config.yaml
n_experts: 64
lr_router: 0.000397
init: "trunc"
init_std_up: 0.0429
steps: 6431
Below are experts of layer 7 (counted from 0) of a mixture-of-experts language model. Rows are named router (the router's row for the expert), up (a neuron's input weights, with its number) and show model dimensions 128-191. Each number is 50 + 15 x the weight over its row's rms, rounded and kept within 0 to 99.
Before each expert's rows: "comes after" lists some tokens at least twice as common just before its tokens as in all text. This comes from a sample of Wikipedia text that the model never trained on. Tokens count by the router's weight.

# expert 19
comes after: " |", "|", " the", " a", ";", " in"
router:65 69 64 37 64 56 65 72 46 68 17 33 73 57 60 50 41 51 36 47 43 47 48 36 12 26 36 22 46 37 56 52 43 48 50 48 62 78 43 61 54 61 66 42 72 61 59 59 53 44 49 56 48 43 29 53 67 42 50 74 58 59 15 57
up0:76 34 76 15 59 39 42 50 67 63 27 57 38 31 69 20 52 64 26 38 48 38 42 59 51 57 56 63 33 47 55 51 36 73 15 61 73 49 34 71 19 50 39 35 56 62 63 39 40 48 62 49 45 57 35 65 43 37 58 70 41 52 39 40
up1:44 59 42 39 65 39 67 76 49 42 38 89 53 46 53 55 52 59 22 58 41 77 60 51 69 39 63 56 47 76 49 40 42 66 79 56 48 78 40 47 61 64 65 81 65 51 72 64 24 37 73 41 47 60 44 64 62 49 54 47 29 58 50 26
up2:71 87 61 71 49 47 55 62 28 33 43 57 52 62 49 54 36 67 38 35 27 75 22 49 46 51 57 60 49 56 45 43 74 59 66 50 62 50 63 10 81 44 67 72 50 49 59 43 68 24 44 47 48 57 43 69 65 55 51 30 62 55 35 59
up3:35 59 65 57 49 42 66 70 32 56 54 69 41 41 56 48 41 68 35 37 36 56 24 38 43 37 68 31 45 45 76 41 58 23 61 57 61 42 29 59 50 65 57 56 52 50 41 46 15 49 78 15 52 34 14 75 58 43 52 54 48 54 56 55
up4:61 44 55 61 66 48 66 42 60 91 60 61 47 52 27 46 73 46 45 67 57 43 45 63 55 09 51 63 24 54 64 57 57 52 51 61 31 50 37 60 55 48 30 72 72 29 75 79 41 55 60 45 65 48 52 85 66 51 35 59 58 24 65 34
up5:27 46 87 63 70 59 52 39 60 53 52 67 47 71 73 45 46 67 44 64 34 68 50 58 08 30 50 42 41 46 34 67 59 76 61 76 60 43 92 31 54 52 28 47 64 41 44 46 76 59 61 71 38 39 53 81 37 21 47 43 30 52 16 23
up6:15 63 42 75 73 49 71 29 39 70 59 45 56 64 51 61 68 82 40 31 58 78 49 60 68 41 63 66 62 57 63 48 41 35 36 60 67 41 41 54 82 28 47 56 53 47 41 64 49 29 54 60 50 58 34 39 49 55 44 54 62 46 55 51
up7:69 76 45 58 66 40 37 78 49 54 48 57 70 38 41 83 55 37 57 59 25 42 71 38 47 48 50 63 20 64 72 48 50 46 32 31 45 60 30 61 45 71 56 76 82 20 94 15 75 31 88 24 56 40 45 46 50 65 30 21 69 42 62 39
up8:70 43 48 48 56 51 52 64 79 50 51 67 76 28 77 49 87 31 23 53 61 24 64 46 34 30 46 56 39 88 58 41 40 33 49 47 51 37 56 43 42 58 72 50 34 42 37 61 64 68 42 53 30 69 50 63 49 34 47 45 38 65 57 55
up9:56 50 76 33 63 31 61 53 46 54 33 58 34 56 67 54 80 38 56 61 56 44 56 40 60 47 61 22 56 17 48 51 19 53 70 52 74 53 52 32 64 80 59 36 59 48 42 79 66 29 66 44 58 77 38 62 44 33 52 70 74 51 67 60
up10:41 30 53 51 39 49 76 32 58 37 34 39 49 47 34 67 39 42 63 59 44 60 61 15 11 44 65 41 08 75 46 58 52 45 28 31 25 83 50 32 58 47 54 56 35 60 42 45 26 54 67 36 45 35 64 84 67 42 14 33 36 34 44 66
up11:41 65 43 61 37 50 49 40 29 77 45 39 61 43 39 72 53 54 35 81 65 69 31 32 54 52 46 47 25 23 71 50 55 52 46 58 51 51 64 66 61 43 54 58 61 77 45 44 55 46 37 59 60 39 48 56 54 53 69 70 47 46 73 51
up12:82 37 25 65 21 25 66 59 43 78 55 43 56 68 45 34 44 18 16 87 52 29 45 64 27 68 63 76 52 63 49 51 50 66 66 39 44 32 58 32 58 15 58 62 72 41 36 40 45 64 55 57 43 51 22 33 56 43 36 66 73 72 49 30
up13:77 32 27 57 77 00 93 57 38 66 48 53 37 44 53 58 49 33 25 41 67 61 28 39 49 37 51 77 59 38 23 67 52 50 29 74 67 54 57 69 46 65 33 51 86 66 71 46 48 65 56 77 56 47 32 60 47 53 58 59 56 78 49 44
up14:35 45 61 47 45 60 34 67 38 41 36 29 19 63 43 57 59 37 35 36 45 47 35 33 61 57 35 45 48 59 40 62 60 46 68 49 56 71 68 61 60 57 72 28 21 67 42 47 31 50 54 68 47 60 39 47 36 38 79 32 45 41 68 71
up15:34 83 40 33 67 78 58 72 55 42 33 46 53 31 55 59 66 39 43 51 54 37 44 60 07 37 68 58 43 18 59 66 76 86 57 70 57 55 41 14 70 28 46 52 42 43 12 42 54 36 63 66 46 57 51 43 28 33 45 63 32 72 51 64
up16:66 65 62 54 52 46 49 36 51 41 39 55 52 49 48 41 82 38 59 44 36 19 60 59 28 50 25 58 52 39 43 51 58 47 37 53 59 43 53 42 44 44 42 36 47 55 44 53 36 40 59 54 88 29 57 08 50 74 55 78 54 62 42 47
up17:69 60 54 59 73 70 29 43 65 40 55 46 46 48 47 46 41 69 29 70 35 44 93 41 55 52 54 55 30 37 25 76 54 41 37 65 59 33 51 51 41 61 71 59 41 75 78 32 52 25 34 59 50 17 49 59 64 59 53 32 46 33 64 46
up18:70 51 45 30 47 57 62 64 59 46 47 50 09 37 59 57 55 70 51 58 41 72 62 32 11 49 62 47 35 43 75 27 46 57 20 56 60 44 45 78 43 44 45 50 58 49 28 45 23 26 74 67 29 46 50 41 26 49 59 68 52 56 30 38
up19:50 40 58 39 69 51 41 38 51 47 40 49 67 42 50 67 61 21 44 64 46 72 58 67 50 52 59 53 44 35 33 53 71 80 64 51 54 59 42 41 84 26 53 51 57 55 48 75 37 69 53 49 56 47 18 49 76 29 44 90 54 65 38 63
up20:50 61 23 28 48 24 57 63 50 76 76 45 56 54 68 56 42 28 23 42 28 28 22 62 47 55 46 28 79 44 65 67 46 47 40 36 73 54 27 48 62 53 31 30 33 55 72 30 76 62 43 39 48 47 61 53 60 59 53 64 62 59 39 52
up21:60 49 54 37 37 54 56 58 29 54 57 63 41 33 28 42 67 44 51 37 70 52 29 43 62 61 31 64 40 45 57 58 40 33 64 40 27 61 84 45 70 46 48 94 31 47 33 52 40 19 79 62 86 63 44 50 67 57 62 66 58 83 53 63
up22:40 45 45 33 45 65 22 41 11 56 40 34 51 53 55 50 41 56 78 73 69 48 61 50 40 26 42 46 26 35 55 51 36 44 35 30 70 55 71 37 55 55 55 40 59 83 69 54 63 42 75 40 60 34 50 81 49 59 66 47 56 55 50 48
up23:62 54 34 81 36 61 33 57 54 39 59 49 56 76 61 61 42 48 55 55 70 41 24 28 58 46 46 75 86 67 44 28 50 43 54 63 64 57 42 30 52 40 51 62 59 48 67 73 43 44 48 53 60 55 51 64 40 41 52 52 64 39 46 23
up24:24 50 36 52 46 47 56 64 33 43 41 41 54 41 82 36 62 51 42 67 39 44 55 57 51 71 62 54 32 59 27 61 69 65 42 64 35 65 69 61 90 44 79 51 52 22 40 63 48 52 62 60 51 41 42 54 63 34 70 42 46 54 67 52
up25:38 20 46 58 67 80 67 57 60 58 55 25 36 54 42 38 47 48 48 27 76 68 67 14 40 43 54 46 58 18 51 35 57 36 51 66 52 55 54 45 90 27 34 48 52 53 54 56 45 47 57 73 43 71 47 27 40 44 38 46 65 65 34 52
up26:80 51 38 35 60 50 90 30 52 67 42 59 46 70 70 71 56 41 52 35 59 60 14 49 48 31 36 34 43 26 21 43 46 41 42 36 65 61 53 44 40 36 37 49 65 56 36 75 16 36 63 33 46 54 54 43 48 37 55 73 52 50 38 54
up27:53 30 60 65 60 27 60 46 55 57 40 27 70 43 30 39 59 43 73 46 31 61 68 58 29 72 42 39 49 40 67 53 50 58 47 46 64 59 36 59 65 35 66 68 47 42 41 19 34 72 22 68 62 32 61 43 30 66 41 33 43 66 64 32
up28:33 69 65 37 57 77 54 49 25 82 63 42 41 59 65 39 53 43 55 52 36 66 30 49 25 44 65 52 35 69 47 40 41 51 40 65 68 63 57 54 69 49 40 51 76 24 40 57 51 50 62 59 54 79 70 49 32 32 42 38 68 40 15 53
up29:63 38 15 36 38 63 57 57 83 38 44 59 59 58 40 66 62 46 52 64 59 32 54 65 39 47 66 24 35 49 58 37 39 81 64 54 63 63 52 54 61 49 54 51 50 40 31 74 49 32 42 47 35 65 15 51 44 44 65 74 51 20 36 62
up30:39 67 74 54 68 36 40 67 54 62 55 55 28 35 47 60 45 51 42 53 49 59 65 72 51 55 78 48 50 49 33 36 57 32 59 58 41 64 96 35 46 54 39 66 28 41 65 42 68 31 65 55 05 52 75 44 52 38 74 92 62 82 52 58
up31:58 28 58 36 81 55 60 61 50 40 35 39 76 35 70 41 49 55 59 80 18 18 43 50 22 44 59 39 50 70 40 56 64 52 46 37 37 52 63 61 68 49 36 49 58 44 44 47 61 38 47 59 37 25 45 51 23 51 67 48 71 59 17 44
up32:52 59 23 34 48 74 66 73 41 58 34 20 48 32 50 46 60 28 52 72 34 70 36 30 71 54 53 54 61 60 41 56 89 58 52 37 40 58 47 50 39 41 59 47 45 46 47 59 51 30 54 39 46 58 53 59 07 40 67 38 44 54 24 74
up33:63 34 28 67 68 51 52 39 63 24 31 58 24 74 50 55 42 59 47 52 62 77 35 04 22 64 54 70 42 50 64 65 44 43 57 31 65 50 20 72 45 86 65 64 54 51 40 48 62 46 37 39 41 47 53 71 43 51 52 46 52 62 64 47
up34:74 50 84 51 74 47 62 89 32 62 46 46 73 58 46 60 47 71 63 48 70 41 33 34 62 39 40 34 51 76 60 34 53 59 43 36 31 42 81 60 31 53 64 38 74 58 85 43 52 40 61 61 74 66 55 73 48 57 67 36 41 55 39 70
up35:51 44 52 54 61 45 64 70 40 59 24 34 58 29 72 44 59 53 31 42 61 56 43 60 43 59 52 60 62 81 34 67 66 87 74 50 62 71 18 56 43 09 37 46 73 46 29 39 55 53 56 74 27 62 47 64 53 33 79 58 55 54 56 65
up36:47 63 46 49 32 61 70 52 56 61 56 48 41 37 53 28 69 44 30 38 28 62 62 32 32 59 65 51 85 81 43 85 68 69 37 55 44 64 59 53 52 41 76 57 52 29 50 46 30 54 46 48 52 52 56 39 32 65 58 50 43 40 13 55
up37:59 25 42 45 57 47 66 57 41 63 55 43 66 47 54 60 48 49 12 49 63 71 63 52 65 57 36 65 48 82 44 48 44 49 37 39 72 71 55 62 41 55 38 30 59 43 55 41 34 30 39 61 28 55 47 51 28 36 45 16 69 45 24 35
up38:45 30 44 40 68 32 44 50 54 50 58 34 25 27 50 54 13 40 52 07 52 48 55 44 28 43 54 62 86 68 51 53 60 40 34 58 69 20 62 53 37 68 46 86 32 43 10 40 35 68 37 71 46 78 41 47 44 15 54 71 54 56 22 33
up39:26 67 34 32 60 39 69 68 48 46 55 39 42 42 40 60 45 35 48 49 58 44 91 24 31 36 00 35 42 46 28 77 54 15 58 46 73 54 34 66 39 28 37 58 52 50 27 49 60 24 60 58 37 53 47 51 44 48 40 56 56 23 46 55
up40:43 45 77 67 70 34 60 48 68 31 57 49 35 43 25 33 53 53 55 55 49 52 34 32 39 66 51 52 51 68 47 71 58 30 52 42 22 50 58 21 26 57 65 50 32 50 35 46 28 62 58 67 71 46 49 48 26 71 84 85 27 41 65 44
up41:65 36 46 37 33 57 42 64 79 58 48 46 29 72 61 35 68 62 41 48 25 48 46 37 62 49 59 51 44 58 58 36 51 52 53 30 39 66 47 53 83 49 24 46 57 67 30 72 62 58 52 63 78 55 46 43 46 74 72 75 57 77 34 63
up42:32 35 35 64 50 46 21 54 32 28 40 56 53 52 45 44 31 75 76 44 47 48 60 60 39 76 73 51 65 61 47 51 67 30 51 57 11 59 63 59 52 52 43 62 49 82 32 29 50 60 55 38 63 33 36 47 41 37 29 47 64 44 37 59
up43:63 67 42 27 53 46 39 76 41 66 48 60 42 55 69 56 56 46 39 44 66 51 51 49 35 18 41 65 57 46 65 51 59 48 70 43 58 48 30 66 49 63 67 61 53 59 47 43 46 44 61 52 27 58 42 48 41 39 57 57 45 38 41 22
up44:68 65 33 33 57 59 29 59 46 23 70 45 48 30 62 44 54 61 26 56 50 51 40 65 47 46 71 77 22 91 34 52 64 19 64 72 50 52 50 50 60 39 63 73 39 77 53 59 52 32 49 30 45 32 41 67 66 55 53 25 48 33 51 42
up45:73 47 72 48 36 36 55 93 46 28 48 38 57 60 49 40 58 82 28 50 61 32 40 75 57 62 16 48 33 38 57 57 45 38 65 52 61 62 44 27 49 48 29 72 55 59 69 52 59 59 68 33 38 73 52 71 32 46 58 60 35 44 58 52
up46:45 67 54 63 57 50 37 23 64 42 50 28 79 29 52 29 41 58 36 38 47 57 49 46 59 51 55 52 45 63 53 47 64 40 61 20 47 39 52 43 75 43 48 43 30 53 71 27 52 47 27 27 62 55 63 75 68 33 24 62 46 61 32 46
up47:67 17 59 37 46 46 65 66 49 69 36 64 41 60 75 57 53 45 68 52 61 44 39 44 50 36 36 59 79 63 45 41 32 51 21 31 65 69 38 32 64 69 65 42 38 65 61 53 47 40 48 16 37 57 51 92 40 51 34 47 59 46 27 21
up48:31 64 54 53 32 63 25 22 48 37 38 49 44 58 48 65 49 26 46 48 31 68 43 81 68 52 53 45 44 65 66 72 52 55 58 44 16 84 52 55 66 35 53 52 53 61 50 65 42 40 66 81 64 41 51 80 46 59 75 53 43 49 41 83
up49:19 48 36 52 35 54 54 43 68 56 50 33 52 40 59 57 39 42 70 39 36 81 17 43 60 49 21 43 37 65 39 67 33 34 44 51 56 40 31 68 62 72 40 75 56 57 57 56 55 25 72 68 45 44 53 32 57 42 20 59 53 65 51 32
up50:56 56 40 42 58 46 32 54 45 56 61 72 43 64 40 42 68 38 39 47 49 39 26 55 53 36 37 22 69 17 51 52 54 82 39 50 53 33 48 55 53 46 50 45 28 60 49 43 51 51 53 52 60 68 62 45 75 55 67 58 80 41 78 56
up51:46 66 36 46 40 55 51 37 74 34 43 22 63 50 67 42 66 53 39 70 51 31 49 53 13 55 41 53 45 57 56 79 78 64 24 45 44 24 41 35 50 70 40 46 40 61 37 31 53 38 47 64 26 29 85 60 62 26 24 49 43 34 48 58